Weights of a small mixture-of-experts language model, trained from scratch on English Wikipedia: 54.9M parameters.
Below are experts of layer 2 (counted from 0) of a mixture-of-experts language model. Rows are named router (the router's row for the expert), up (a neuron's input weights, with its number), down (a neuron's output weights, with its number) and show model dimensions 0-191. Each number is 500 + 40 x the weight over its row's rms, rounded and kept within 0 to 999. Numbers have three digits each.
Before each expert's rows: "comes after" lists some tokens at least twice as common just before its tokens as in all text. This comes from a sample of Wikipedia text that the model never trained on. Tokens count by the router's weight.

# expert 22
comes after: " |", "–", " as", "|", " is", " with"
router:523464495519562571539524472505570435544546450463501518563493491518571458544472523459468456561491494510443529513468433606541439484518433471532529440513478473454514519519416441438452435518498575485434557487532501499465514558568553420524549529489398442524466496553513489523511436541474482483513529503522459516481458528458536446506528525550437551474482454507452494443506521492549496436474527580515516519516509455486502534514533514541502438502556464490537499533487456475533519519467467539508492552488506561553561439441440449538494495491518494407538558536508479533466451454535504528
up0:521487456506506473485496557532485486503502445441543484454562485454546474502482493457466471522466587487449487525522461561486516577489478480489501497520480497481512542439521445475558499518524550496564502522556511508418479470480451467452541484472470539522503497482382503493555548394458484507518558472489496531448470481355423463541546526412547500497482594491503586561535525475470518506534529464426442507469484536482551532540508525459541492498521482436488480473529534505471480513537518531525477483532567481536506452492478538464494549468575489576552542489443544537583482410509538514
down0:493587468509466519507467500502476534449497560420522511540486570505457538474424544510505434541500555535514513462468493542508511460479478584501490529554450531497472520473406513518494498514508525507487471485479535413509529443496554517481460615496438546542515542519550544510527484513451484471479487509518544516488526499565515504506487547612453481502506583429557477501482513530478421412508482483439485509487479362496440469465478536486450475457531480491567461485509471470504491433523536381473551534538542524495482475500499476532492527557567529532502524453555463555507415492475479532
up1:515468487524501510451471484451490438448514612548432534485499467505547480535462497451504468564528566422440453492527565494429544497410439462562493512440613510477474487555549485467482403574493516451534424440483466513526519478468439502541505497521509596520494454473503481506477541505540499496504544540554581496525453493483515602535487508491542496496503434507449527487475538485542532509531505554462454533605565502517491518508480501469480441490480572478491523486477457505511499454553477484521479483470545509514488565466568479524522451503466474566524548464461482492450444567498537478
down1:477456555513489516519494451481567491474469465497454471459481477506522472490507422547432512513551437532509506357498547569550541536501486490480485490488493562456548522532469538522427468462515545550537499469503428475455487464495504537537438470508546454464499523478495482499519457505561510465546488547439505543527427533479495481543515506514521529519527481489526454444541412525479478477530566531563554473488485497504562489497475533526484518595531506515529463467427517506469484435483424570431492517546544532593529436426490515511395485403538480480558509530512562571477477443531481476
up2:493502488554511484480459466485582502493490539514499553468520412540583509498538565542488539527509474466504418479515531532599537513458465426480551469498558457478494505509521511478583471424497471530478546562527579541480506513484494549546479553496507520539472439525514494422467603504452527479485532533524542489503489434481512553515476493550510467460473492576514483507537486478409451511556470511554550498525511457484529506451576508466493431522413472514491464491565452516472527505489445580456537489552544524488441544537536487555566539519507473506468515542470487470478542485532628571
down2:504451364483440479517588504453507525506522531489449457551474519537500488528494427460481506443487524451474505499525504472495522562513532431424483425453479548518486538523515480459489485455559486484455530496434470520495483434518443505441566493513523508519509547489500455483580453488451560512499544553512556540450497481482551470479478516518449502512561543516517413537484491508511468505547494477458507504492556477552534529500507492562471473441512512457533529498640473446479494503481518405565485523482487502504490529550518438458477500550517504445345590504521517532539502543485483438
up3:496570522443534519544420502534494477531548525479532440505523492461594532492478483455564455396552501439483522485451537485507531494522450512488493459503481520519504470463482487478544545557420523473514418478517530480466474493527531410461489436565543567419503457537493590552466409489464495539525484501456521488426503439457483518491515472493470516480500471477518564463524547496564551557565580513512503536462456531493504510466506507449440475437430545415464518516458500460512511490519503528518496499500500418424507565525463544545516546485446540523518488565501463504499563464501536596
down3:447422432489501503521465466460516460520489507456435551502513556466532451440405568490530469448512500474458502546511484477506556531506522520461506539505408468460569556499498535565557494543536571496494473559543481531522508523545468554467413553474512514512526442462477432455516557520482538442499498516495440465559483495467487532472454488572535524524524585465487491518454529493377462453442444528565496445469498499448495492521493488448566532560512430519524514550483519455534443543548535547477523534489493567489503451563465527528470472460476477506446568447508553497510517429499553472
up4:566513518560472469475479504482526434440535555553518486468515513475521496523570485590523528521501553478565554449526470458483501521446492484511466523481506490482514558523408455543482485509493576482475442491478456564495497596493450499473500433489442482474532445513511482426458522510491483506410506421454480527513586454481451655488449495484548501485549511516503518497495496527492523522602505493585528414442495540488501494523484506482454510552498566552543514537604496547498511539415490481515467464460510485501491443491482521438505481495533538465535402531512517503473526565486482523
down4:506484444524521410542515516492494517475415522464475470495442480521440517521424544490418515493434520476510475520488459535508543495553508540496494530518437576532460476494437483536541470504487535479463512544508567508474444483528535561464498494530529501385511485532460523497415520426523493516484598499508523499570486467539531495435465491473476476524522476499547571448421599440494506512466488523516541479477569490507513489482464486500580456544565420493572556495468480490558563491510504512513472525470502540452513495427521490450436446494574479532486501473546453558604532550448452482
up5:615452459521477473489525487474505515457399461516537460523568480485479445513481405490525553472559529547430439484509505499501515548486479546465485503424510547490473475516548537491458516522520436522519465504436527504486456501493539527501485525466489514534578539443515551550404500411507477469482493505465518590437509487482450488481520519472510576567567481491539530462432547514477549456559518482489484521516597496538563504373493534427543496547494485447450487485464544524409518506465472495487509437525504524494441569518500438517510534524450544497488511560511530476494538479530470554
down5:472547543512511453508504511511525523531512598543507473532482495539576518492461553454520492486495486521539502510497507524439473471429498523442474542507483450567482430464462462472550494469492532511520457569472471484518507534400502483517453482568521524525429503477519487410419489459386493525461447499510518524531481447531468451478519474498517634515424507508532479383462533503482506529482510527564477479533513459552526479457520512539425525531583464503438561564458513482425484508538460473493527512498581511530492473412469519518497468499469472436481501506461489563509424526523502414
up6:510517443525510449510461464511542471478499518466492465593533554502475559518505498495487427473562509489429500465511525574511465481501565493481447517483523505547564467502486524494508418482450472519535549528511522532520492417530513516547570469501525458542450436440512470478419481533473465520511432494479536590573530503552469513564586513425499507469461480518524528466478476498502537516485468442441498500529523509490452518523506491530509447555516422512464491509557511493494422436530484478513513335520526466483476557604464514496494566463507559547488474418541466430477568465521505499
down6:462519487493523494476514496520552525445485428521480454510468617530555544521536518500510502577440476412481566486503575538493485552491507555472523518455457486525477493616509429503500536445483479544503497496469539468470445421500527505494520561448567486529469522526498482502453543435473451524477405542589436529447508528480552604504457517513468509504461496528516464514410517546477485492541414481463509517518557463475526499472518526458506461459339474517548534507470486525476525540487536496441526502515509546536531460532512474484534525481560447485496508484524444440551482505518486449
up7:491579492492562576557405509515441477454523500502518416503492489474545573496548524512434533428430491491509404509526513489498507452474509479537536512453512516520479553460470477552484476477502517468487514526451452447548519354526495488562492546555531486445554479539435545450485514552484473489505508544523567544540467546465577533542475539551496516550504511530385453481488460530491530509520519539511478446475476532558501371517486475537491529498527517501495531475544468537539545529531452473550450507518541519495517533497397499465520520522427522520553486459461452509510533547468476471
down7:399526542533561454528526552539548509578499479510469491505515511421492478491497448496484461498512561585473431550524591453476496528510483534598484478470519428501495488551455491489470580552473540459606435546463523520529538508498476523545557460553530528553461449585459489477488465490412546510495474497496505473472533472490525541556471485566558480524516463553496517450477471469513562550553529486517532492479466556467562506537572489530474524470531488492554512504487519490517482498539486374486524555529484524485427516452580521495474517440553555492520455509488501545472471436489530445
up8:399563500499539419447393457535499543461504517488561432501524534535469499550482501503492516454502496476497479468458535504494481509493508526563549541514512612501512515502499502449514501536539509523495517490468484504498563558444466533405517540507484539526483474497475468484506562435460459471525534531482483493588490546446442488433578510469521518514537493573527441516610504533538486502580573495483471447538505479529496461509526461551564492467418574479490449519542514520537512483533506443533465571530500509457455452538453508573417485519519536508522507476495550515611577478498477471
down8:482582492482505468621469414534545508517508471485457521476475507473422516500527518510523581519560460539478496558512518502554509497523516552470465490449470442534519504481451544600510477479514493458484455530483543451452475488482561470457484487480515528492543479537492466442614480549505550537452476555431458461522476492528573512498494560515460503486379511470557466484438494486569548491456461541496415489497512520509487500447476460521473512512510466464518568575566475472498517536553428536390485463471537517549517518550529573479543543492416502522518567493498489490504478442474524517
up9:530571493460575500486502455439506501517510497464442517557495524560493533470467470553544535488590594459530489471474514482435523524534560497580496505498550527553533475465504451496536508462543516553496456485557495463550502414509543521520483534472498602539499477426549479439407516483495539520479536490448538461461536434480420549543488473513594459503480499512442511589522539509441553524538534538488483477539501490441539437532482534537530578536535590520506487491533441503462502503486485509513584498521564552497473515501507449464548525510529506620493508473516497510539476544449522548
down9:534503455536499473415514484462528472429532450499452477506476497449498444537465538559455492522421560470554414455544538532450401505475457476524571496531542518448494498478507541497456416515494495521472448522580441496483500495505427505452539482583552520500451460543529457533535526461504482459526456488539528537527502489520517490431518490523466441455503547515486436473457536483472530514507569533502387452520519546522495537507468491456462465513510558551529513507522521572632441526516543493513486532548470482466481528442537540497492459465438476480439510530438411510421485516516525464
up10:448488559472521435532573474484467508520457500459502515546492529479483540496496532450459501551505504483493510481524506533439508523511532435526483490410497498504507478416515494493501471472632589530455526449438477541500542466578484530412469463490568516463503556593455518522568531498566459534531538461488536505504541439499512515484455488482541549504467434472507477523450501507446447489484499549559486452455583514513481539447495467472499497537477492511456501476576498518480479504470458538514435534522506396367496486463478530507524478474539490481494502587506464540623459514537531535
down10:572445456543525499480515503556561481504516484490537496504524496484539407446508429489523457484489492474507484486490542510498525525468519570514489417522501534516471605522493467475513488520484473535525495534501539498460482570511481456533480442464455491479509519482599431514508536489496558488423497567484546532498517553506504503543507597520425561459541552495474486512482503569513483469491471502438440465473524508520491517492510485477512471444566485547466549483536422512617506615511490487444528565437453492498468561511526514571535467552520495453530517463479554415488616487486508600

# expert 4
comes after: " the", " a", " The", " and", "'s", "=="
router:497521556456412535565514522496532557502484524456527497419452513471509608479524490504568467494482531558508405502463557527533543501465548477381515506535424508480539526488477528538477500499470452480605506490480482484494457431460515544504498428466588553494508429420504460453508552525467447490528450558436497454506489496461496473464495514506584426451494504514531561550449439516412548483448554486434532543476498470501546527509522452517408499460488535520456545490510493554533505507461535501523550496520585507524498505514487508537502516479566454502514515499502426565511488507521498468
up0:467492480526480507440563463498514536544574531491617517578492494409523559465523541492514473460525563471535481519486527461555561474514558562576459469515477497507446518473458485522511501394486573489533547451550566450490472491524488485475485522547480506503487472456530517398527508487526499449540434476509508471508584537485509507596446497485574517553514445521436494555482469567524451460556541508409418514495484538436488472504554452469490463472530541448520508450528489557546482485517485512476462477504477478500493519511470525487506533508556437461498452545575479516467508465463587553
down0:487538459457449515523508544506532496430438470606484510470487503606469512460483549515513560523514450599504508519507504508460488479506421426474460520532513536492502538528575494452514496573492478536453446519476483501522534556552543533427495479449521445483536538571417471534488479529495488583548501507488513493495471471469579489444512471481429480516468516463524426477499525458562481497516461483535512481531510463557500505515460542506534502581457469486449501507538450472523518474510509472452511485462396544467564573431511534530430467527493580501509549427464512501567611494551467501
up1:546496453567500478492493455438475462480530528473555441535536453412503438464502567502512575507436546491500480515484454542453478502543522441487505528507502473598536538533479544508546448522494515495567591502490506548436528542490429522533540504482480510477492413523523437406455464441466492456488603550537565536430492449518501536513489489505449506517474534533496484480444460457466488487508434501540530532527471493497451532435513506523453548503435580530552474574481536580425522483506545497485510521529537407502530572463492443592514442514531537467513468481482509537487485501482521490
down1:549561556570500508447536531531437521487415462482421547529463442500470519473512450568506516520572521462465500496529490476536487520411564502505457488450532470478512473483503496452439467465482408443456470517513493490485457442589536572425529537450518563537507572518530554540556517536543482591534446532488422439503439510493487543503401522518539463483515447472516482464529527498482568503500535472468480510456536521452567543474472485388530479537490475467504512470463426478487434460480507486545508533499496527514497556405555526518534539440484482515504559513479468522511540504508507494
up2:540480519523554494479543543524486490364634511479432514527517549471472449530502486537472514529496540457478493416484563561430565501533546479499478489576475471514434491516465517464487508453466475525485464571507512485469493541475519484550443427626494477514524516467493472499473546467540426489549556553500540454438541491502446565485473530503469560484537423572557501483456445454524512515504517442523515523474514525466517522451513473510482436497511443528530540525467509477420510434493557484554537468501532436487493462462519520458463440510493544490465485584436547542485534522529497517
down2:511532576516494459547500484427518465569449509528451521490500448498535479503483459507548399467527462499492487464534512479520446470497473458557511449412472496448562501509469490512508430486428552534561475530511453513492475447496452577467471529414515508528395502421555521458495479551439547520402464452410518522561454488512528442494471507566486554503507555500527534496517502463512554517521508561510529474502436418466527495494448463455464525522511538486526413534505480512549461468479500478490519509514517546429579525466543502496590574522555551516528533411511476471513486491499490465
up3:496471488482480491541581527528508560388492471552464559486519482500528506487497580516552478513461523466512497518506539468484505486494505487529455544454543478495533517511482576527470465525467497459476454616486471444468477454447524504478572511485448459509580512487521531548366487476509456518582523526499505528458525495518495450499430363512504476524492503470491545519506456495550491521549499528464566514442516477453496471480491556391503440509468473483532434505504505457460502560409522449515546510532553541489508572469504535488391497578482494442486497472545491565473480504425503516
down3:511574539523529552477424453464424459476527489478479549570520508525443522552485517502418584490485467457525534414568455542490534514498558485544504495520463496453427531465561590503562450497483532494483530568566503496479489531477492552435517481493456489547493495517495452543502473571506609490439421502505501558532545529537479547519560508482546517551462455509584514473547486529500505556433545485473483500538554498519485516540470488502507502475512498487504493450563443404533581527480542539423489477520432505483456456462431498484541500469509546494559548438527499508447488470563516480
up4:524500529471460506538412583399441548509529516514498474505468495457499496648471469536525505518505476492544517439537552550519499444513510525437508479511448531443492543413516516503486506533492496453535481509487504460553553481567431541524483428535570480585490488467549536401526507460433464506506538451582477524474543451451535514531569505432578521555504493519491431474541417509531429557543482478543483483535547500501579482529495568508549559566541563521477426538495520522505470546483450531517504549495487461468515512536519486532524451468509496500466536520524515495488488533496506506
down4:488507479471472588564539516509540439448505463490506413568511476473499488534538529548461449563505422451594487507507520539496517524468531490555507484448462476545598501485452480511445467459472527546449538519578526556587496510597534480445524467473522506475481516396518546514472492489512494514546541510467568535448479495421449492478517499463444502488487485532447532521520442493576534570468508511480498483465494459511451494512482462576539539535474467467596544533511549495536494482513518506481489526506465514535491504371526527461490587484500592452475564480477517562518516476471455502
up5:533597399494465490473493492513525527539485514504434551460455506466483489477508510485463567454522503509444484524513474476505404544479539471503514519411481471456477476497522501513449473434562568441441520446476499517550457555503503505510511466452466461487487477532517529559509474493546429508503516482528494510466508522486514474487521449445480483484508558514534519433483541430512435582555326455533532534570481514553518475496461474524636495450471507459448565496492515496551436490537464501487525476454448533446419533449545565514505533489518495509464448462440508502531489505498515460
down5:506492502467470502567465518488532557579440613501553502551482468457503513503546444524504525515409514499474564486470489560442476522517421459550506461508468428451532458456466580444532485511528453483520520470420493491506499537479461496489537475523483548545488513597463458559568476452457464494530522499511480534458490453511556512509565485475580507525516478498510489429484548473505471467461505442530462515533544496490565527444551504489461563504458570512535528520528502545484457530447403513471602512504491539530565505552482571463507471538444494479456487524481386547560499533539537508
up6:569465488516467593393479508510541543491510461518495472453451445461482532434479497433535465458541490501517452551549494466504434492508484544558533483444498512457510451520464540498477505496522544548516534463520533549465486508496492536481507509527501420488449491505592535588545496526478469499535462522474474494546492549436490581440533426551535520493531581416555478491554519592489505591520464535495467477503513610476515499550499472528523562475422509465555497452502526442467524534487523522476493481479559441513526531483492488528440496554526461519511493551377528463466425509509516532
down6:450424550454551456432517433474545533485510549508466585542555520517495525486455455555481592506520490487440428476487457525446487452479479553464514519479625500556426473472501532519522483473469464501496467465467494558502635555518488539478591506539535577471509484603476478413488500482531527499503486460524469472514517456537533503500482524560516516490441502478486465496428516529525457451441475452491532516533553533532500509489450504433517491454587503531563471532482477521547513485541428488443471506475478514506560504506477509465576467527491443530470554510445543509520464454548489494
up7:484476459483506480539499457473508533488506441541489510537547528588484473531513537471481491512574527502483481491486527544483527514465465502480487477426483575434378547496455445483523461476517510519561532480496421475488578524584568545414492451504502464485501508430516410448502438455578511479417526460502469468499512527621509519479513531505455474420564497505487462530458544499461458479483545499476493514490513525527456456452542467523536583484539550500466542545572479547538477583512524443572496539429459517509474527493483546516480446486500457510483584510496488511474472554537522580
down7:519579562506507522592497515421474490501536516509557482513577432599527535507462586413493493498520469519536519476481380472485489475450536474509501439513506501568493520461483514478540576522500516520462574475486512556535528507537497563466521489556505394485553511426487424428533534445542448537471507476504456450498511513503587472546506454516432428515498485493502488508483487493491523519517493512478502474505518496421539483519512498510548516485504497502480539520482487443531559463445557509547597481489514515469450411479502486510492473484518491459444484558533530456518549627438541491
up8:541505448419520475478456524386526486429484533489505526415473500604471500521491487458502445482512516494477508471516495396494472471460461488539423496506478507452519507515563478573569556457450544504482431478542555523445484474473502469481451521519511514474515522480591498454455511543524488505489493519446509469524477523499453510479443545496573533468412504444501459482523475537397499501542575395604438516510572455496495516501535471525490500486534574486450431408528543486514487487488506471472481570495527532477514507547495455529439518470545513554457430517524518527473466508531525526
down8:433503349484460508539582517553480495463538557508519500549497510451446510497486567456536411529533478507464468558535554479536513446506446471445538446503485451532491483496530487420532511544457468498471488540514499496568529439520571533509454574513491485515484544568490514415474482471488460474508464492489513474421524484552568450495524550497412478493534471534476415573516550475623532439431504548390505492506538499515466522467531524463521449470481519508463458567533519521519510518513479556446477528499543499496538504508476453473494534522478509454560559517465480503464506527467518470
up9:433509512484503444495435500510491459464459520493469582496528479484494550497481568539456444420492498480511470491456458495493503477554495538539526514479476429509522546531471586492506469531560500493559565458525483471526484534502495512523454497465494547524432559432454502530565527474489473468497466532522487517514499567498437509491451482494538550497490632490458496472528450462526425455520538543437509422511485587443462561533492472516448550377476548534463484536473490517468514544623542515470477465524501451472575487487498479474519543582481510560519438521582495459483458464457460469
down9:446438526438589519443501430420546545506464417432525521496370533515553498494515546401538542517501527549487490467508527511504513465484497436487469509486499522444495469518502478559471507542442512490445479489526484518508511499484527475493500489540492434452509462501512541542541526506557567513505554491496487483441483447467527456441508467461495549400629482461533367490549543488463465451483483461451483511487503519465506422500518520466519480571483484483555498563478483441547494477470487496463493547451583451454514485517591495547502509475483538481446484511488496560480471501567493506
up10:473499430539467486483534451480453545544523522560444543486450481492487543536465491494571527513500488455490548453501543466439428503515514484415494471512525527493495468482491526483520532518500529524424556476521554493530486505575545498533450542443517530510479517447460494416475447508520470449546470418488466427467500515523451481506514466449624472521466547540479484485395509445435497530483548477491492528452493530493604517482411502409434452522533462542591551437544477453493475453515510482425502459518478519451499475475520494505541483533495458451485542437525518525463462508579506421
down10:507506590480517575585429517507529505434480486496490448492478509515490455449485549504451462521465498559447458553449491454486489590460500507579482536493468435513534526541419500417526482466514491505502464458524479474453504571461503448422507522550455538519503446486521555549465559447516477522461505561547534581501478446486529469488475540565419517456503511436494468484535466546570486487486520513470533479545564498505379467445551502519514452535542543490464457471430532548525519545466488507551550545488430459518556486496517576528516526566520481555487496573459462464499515499467500534

# expert 33
comes after: " |", "-", ";", " United", " World", "=="
router:511492520462601511513540473500560430515539432422468504490475513496565471551457501478481419530480481474487528519501513631547438457533453453461527479539442472421510531500420457427426424502475604446432531505527474492482500514514547494499525468484455488510470519521501479510471472561527424491526477522495461477480516541476524459505500536557469549482440446521474521465491528519511563463467525578510513472502466457465473486552503553521498435502516455510522484517498427525565509452412532499537499505522488493515548455412504420515481470492513533418531580533512526542467431429526515501
up0:459530446469560552471494478442589473560493517491478486520486505421471457519476494502499558422441463452538517502494414477451504461534512463464522428450490542419485493572499566455585559513543475597468551526499500491497572487490433525504484510488476526489571541438498467501522500470475551456470519552537480500483465526489478461486516515511480421573482493502517535482535490561467472501594478517489533493480436502509513524475471522491465544477458508494407434526536512556471425534504454472546516507469483407431504483452478402488509556495415408503437535543514498451503497470520533496
down0:529536505517498472466469498540482436532516506468442486494486490519460606527520520521519578508468594465484520577446596560451523496504484492453569475493479488502501508512510473603505535510517555471624593502480492580527510459472398482455545475508472535491498491438474513460498476480462497513502520596484546526463549409497513466513537520475527502499475536485500467515491589531533533546535524490509510457473516495643538429493540512539517422546561551557503457510485519579507478501465517510511493485472509539480423547488544498519440537497527496486491469465449473437539458499478460479
up1:487532482548506465441469476526534461527470473471506499505516470515515447480478512481460358386462477498490486493512459531510511457538450566487491513528524473502488496497522469518498501469483455620483464458555463491503545502537448533489453504459521618516478552468500567479483516594532560485439529532527527547463490443555508592478510499526463460557560499550514504492532590482468507457546507482458532475453503449485553483506518513493514498541423491419467556539486446512545506493539478519573510504458441512485560499574512478487533536517381534497497459471479413505497533466408478501
down1:559586503503530540514524504492549466535443540502382479373555485541446562462495507481488471513500535446513504469420384527517480526530492583448473592475516514445513480463537512486549469503505537470545514523464472477483463485527538504456559515505481471473499516584584455615504454510522488537490499517488521549500471504578536507536560448437473518543463523487483452497557509522489469462453439482535522457530519483545479541535520515506577498530519466529492543519626519573490440539498494497505473508555561436457473455524487501526523493459422506449510483493529474504510486474481500539
up2:475547503536476561457523561505482459537544558508535479518520446452526496478480498498501471437480549587523459507536539570480473515469580517444488510496512486496497462561519502490534485466506458539459509510525376496574475457575544459467499539455499556450508496437525506503485551501491479484516519432494517506578451524501423525518529512459413550509519463510482506480535400528474482541517485515489482487527541520555570602394514521485525525498520503451432486455499495539577506445488447444521550390514461527504528534553515520517475487558426500514577528564566480488489510540574499534
down2:509507455523419500567519499468507477493481511475485503431519452591520581427505495467515536495523493423490492528487470514529479545436476502456529532505504501540580472453426463478507501506483501518420504562464484578450437433487513455504474464469522532542494454520433543518535500548488456504523508426541466458503471491458481515515502531433500520510528432440469536485472442509467486497441564469561495494489485478485489501490567477575481434559459578504523514522490488618473507562430551571494521512455552518449482527505538499578505417496590450464505544549497471556560538501547506419
up3:465535492496484481502488536526450529442525489452560531482557463474542542508500495485485405511526559470469475466503519567532513468448425522528451515520581491505450375575530464433454518524435471517473521512416505482435502404449520539526518540550552447509505524485539470508493528495469517509466534485564495508513448520431492527497520492413499489464430560546479533582503453454499515517525479436493521442488560546518502517535541554532461498484542553524479561510533616508478521424544621477524465439494507452501485501530456495521514455442457482514535501497542529508457458451540498462
down3:490542496559544501490495509549526579470486528490489466534531454482592415500543439493484454517415465570461503477455446535491489421577592508521517537589509597463484501540445513586582501501517552464488491544399520524447516464498551535464537543470448442400470465509498470477494493505467462481471413465536495518535486507484561498571534477509499515478456447449543493495540501512447531505479528471488498439482479465490517469573503548487587452461484570536566514495502531507545526549473535438508476473497526543475484426492501495494595533481526518489512491443501510537524526534467535502
up4:566488525484491497452570512480487547508487519533523488538552539486447466516463441552438508478581558435532495447453449517523555442528545556430424488428520472468481575521526550478496489552521458574437490535483567509429557451492546535509469506515466472575514518541439521452521450438507544549492493518450516500560551526487505468540516475532490519504539536499481524590527447490482503528448468470576483500499610448482481410485520430508509490490469465517464441463588548494478481564525588530549522540521531457530527496533509498492477530510513504478414504543532533502498512440566546479
down4:468534477476592459524545548476613514514435464495432492500500489603522494469442415468529549462469521428535515496533546541496475505555503470536476517611457414476499452438532587471391472486512434494447524454510486592480502469589478524493551499538605460520484461430480495481514586534527539541458499430479443509506524519513543501553499516557521484498511466503488446504500461534573508504525496492482537480516482460482507546517465471533515587542549463463501539509452520565443494477514524511552517458504492532533481488508434480542551485526500477469473504499483507510523570483482469480
up5:475511507480575445506441482542394536516537491478478468486534464497544518471586511501515572584526472458528460474537459528541495489552529552553462507466465525501520456448461470471517491552432481600526462494466563528584476493535446486501415570459515497467528469529484504470425566486503494630467501498432470553537555498501571504553490503499455518519472546489501493444515504560528468514491505516501485519539445578514493565449492462574494504470441534487474520452462498618605518515494476617533508520473492504474490476499536533521484510461508495538504486488534497525482505549437515494
down5:530543605504487533500475492467555505448502533494523502497501485438516460466484492497503526539555568473413473518498491500502519470445587411496479515515481500500557481563404589508522530472550477462480538563501464492513451462498522432515496497503558403462495497427465443554462468483529452515493466547453502404554508447512465557471497470506441550512505505525507479520585477529538468499474460526449467548542524465518504586510582467461530468530539528457503566493451570469574502429524554495455543509474487578489518528472535491558497483533576422456484568485481539492465496562481509493
up6:529502504490538483480576506474465498506490501495479475535613542494543499541493467489443480504539611443473491474532456492497465426485570490482535533476570544479494483528514526527486560505504531494521426530480477484470419526524549486498422488492502463478489512442499521541530499486474512509500567490512508476529579481553460522497538495470554404519473494480524447525547476531498507469466511480514484553288546495528538496404488455425489525471540468464477547485541507417498544542541510495405441449540464492539499480468518462496547483477501567494474475444474508510490546535480585474
down6:520514515509505542478483490466520520480524513473564450467434515541512572495442422474489433446553628519520514468509435424555559499485395465496470447508525496529542473504566475487495545481404453552443511467577486424492470554548525529466446517477553546484488527571547474490484468486462514528539506532521471530477468451474507529443450503561491460453530528519452464512494496563492437521549440531498555484505510504505500509486532557501512579574436539505486497481501571455549480495499490496532430557438454547482540526497504574511517473464495434476556523450494452560471442445450510524
up7:500482530482452560523374531559595526478463592572621541485525500505466556536520462463561485488515569483469446542514547449486493477463442483512508542494487500459518479496466585554524468474560438507563412469526501526497521531541523469496498525645416523473523479531529474449479551475551492530519489533497502565478522486556520540533513493475512503446491508525553529584529516563539508534448515482454473472479503556498527475533468466490460543499509517526459541534479487519495519446528517521494535524514523483428497462513411486482432485473571501462471471522556535513523550512538534567
down7:536493497522572459429507539552514492426498509503462473519447548498445528500574480513441474492403424545606489505443531488479461500543522508561553467613541532444583541518520491495409460490504559509412559514468533520531471500520480506491481518478521484525500509464496442485453522501432528560508548489553485518485433532549419494496515519536505447509468496508477548453501461443444488470544549494489514508539535463590559429523457538456512481524479484414516505519496564496460516498478496543527497521500540459424502600498516437534466530520485504512508455510530461453420533490571473476
up8:490543456487495394480517542486495447500553539508482447469467533559432515536552421447494539442552603453533493397466558522502511465491450529546530506503487507592516472473484476505494529427549575582490456509534440530510502471546476486480446553538506479531494507462461455465527538493475532522509507488561514603477565540393499495469474492513499481525494518468472517555484522511527451463530464500465470493534521551484477508513508540507475536510530483541498536516474506484494449491521557421546434456558425542546493539508595502470484506457510417399489515417472473543526493459495507558
down8:523516451520545509492466472458551494507504532497453453529509514516552527501455480495511566524474514526539498465461558570535495478535471457512468529502526445477434533513497493511493558545484485496450490518497507437520550452440544491521470519484539447531480529523489431582494531491558447537511523514562541505559463404507462443477521525486435592508539508506564516453410543471508523508497480624549495458526571514544513469515479591526536530573511508495470434497502484446582468587566553490452517511389538537517537498540508479590449555517484510437433458534502498579478509467521513501
up9:520522458555513474539517462509487524475533512548478513438507527449388513511461382551510476450525515495514427508488521543513536443510549520474477495434454451576463430511476465493581508507554501478556510486419507520498471497499534463511461532475495552517485516486519529535569528497554523487525537478534498512538445522464510674524533486466563492490505536529468594509487505467482513464482478486446465441495446558519583450475532520455494525474529473513527515486514479474464518457521476499593450529426566487410496539569525481496517527445480503438526535482506476571473579435526514503
down9:552474523473452524453520430420529484493468477473409504527512508469474475529522468472510490528521522532535495502447555546498446642489427462509548509520581497506487408488521498528557549534507522472530538502472495458469568461545506447419555478481518486494524507564527445477500464455566489488521458529520506452531456477481426440523405506497526454537470496472562544438484516532487506491438480543548531474531508556478525532426566612477456457463449503527490437501502483481485491533530504440485470511532523564507496463549525492495509517469524440586543439512557492516527481411445526445
up10:496552486506466430453484475599485520472525463492486537499551487519470533489483451536516471479535538518509490568444512487485483480525511584468486507572527451438534540585520499502553463537438465490485554452519481593437551540456530508485469482495532533518499520460533473456514486469534546557516453532524541499539464534452408488540520479478501447540551559473493540497549497609487467496550511509531583420538491553526469473457477486521541495506505531408414481527505460473469505410464449520499526462454529490590496531519528526468527486480443472530527574503394509538527497491557599534
down10:553533519522537489498499495535475574429469497468432450532554469552498504516491585523450513475507542487568526561499477512477527482405521495501502481515526462459484537524478473558474510526512504522542525477491546472480513538469520506500472404478531485553525504471499487495406445426450474412468467502484513543493523525406551496550511418531493492518544484510582569518515553539440522517487416516517481544434496438478537531543523419588550474514465469541523490499469540561425432486439458551464566535463466458502535524446537480516482439509486538440420493512548478456493545434438525510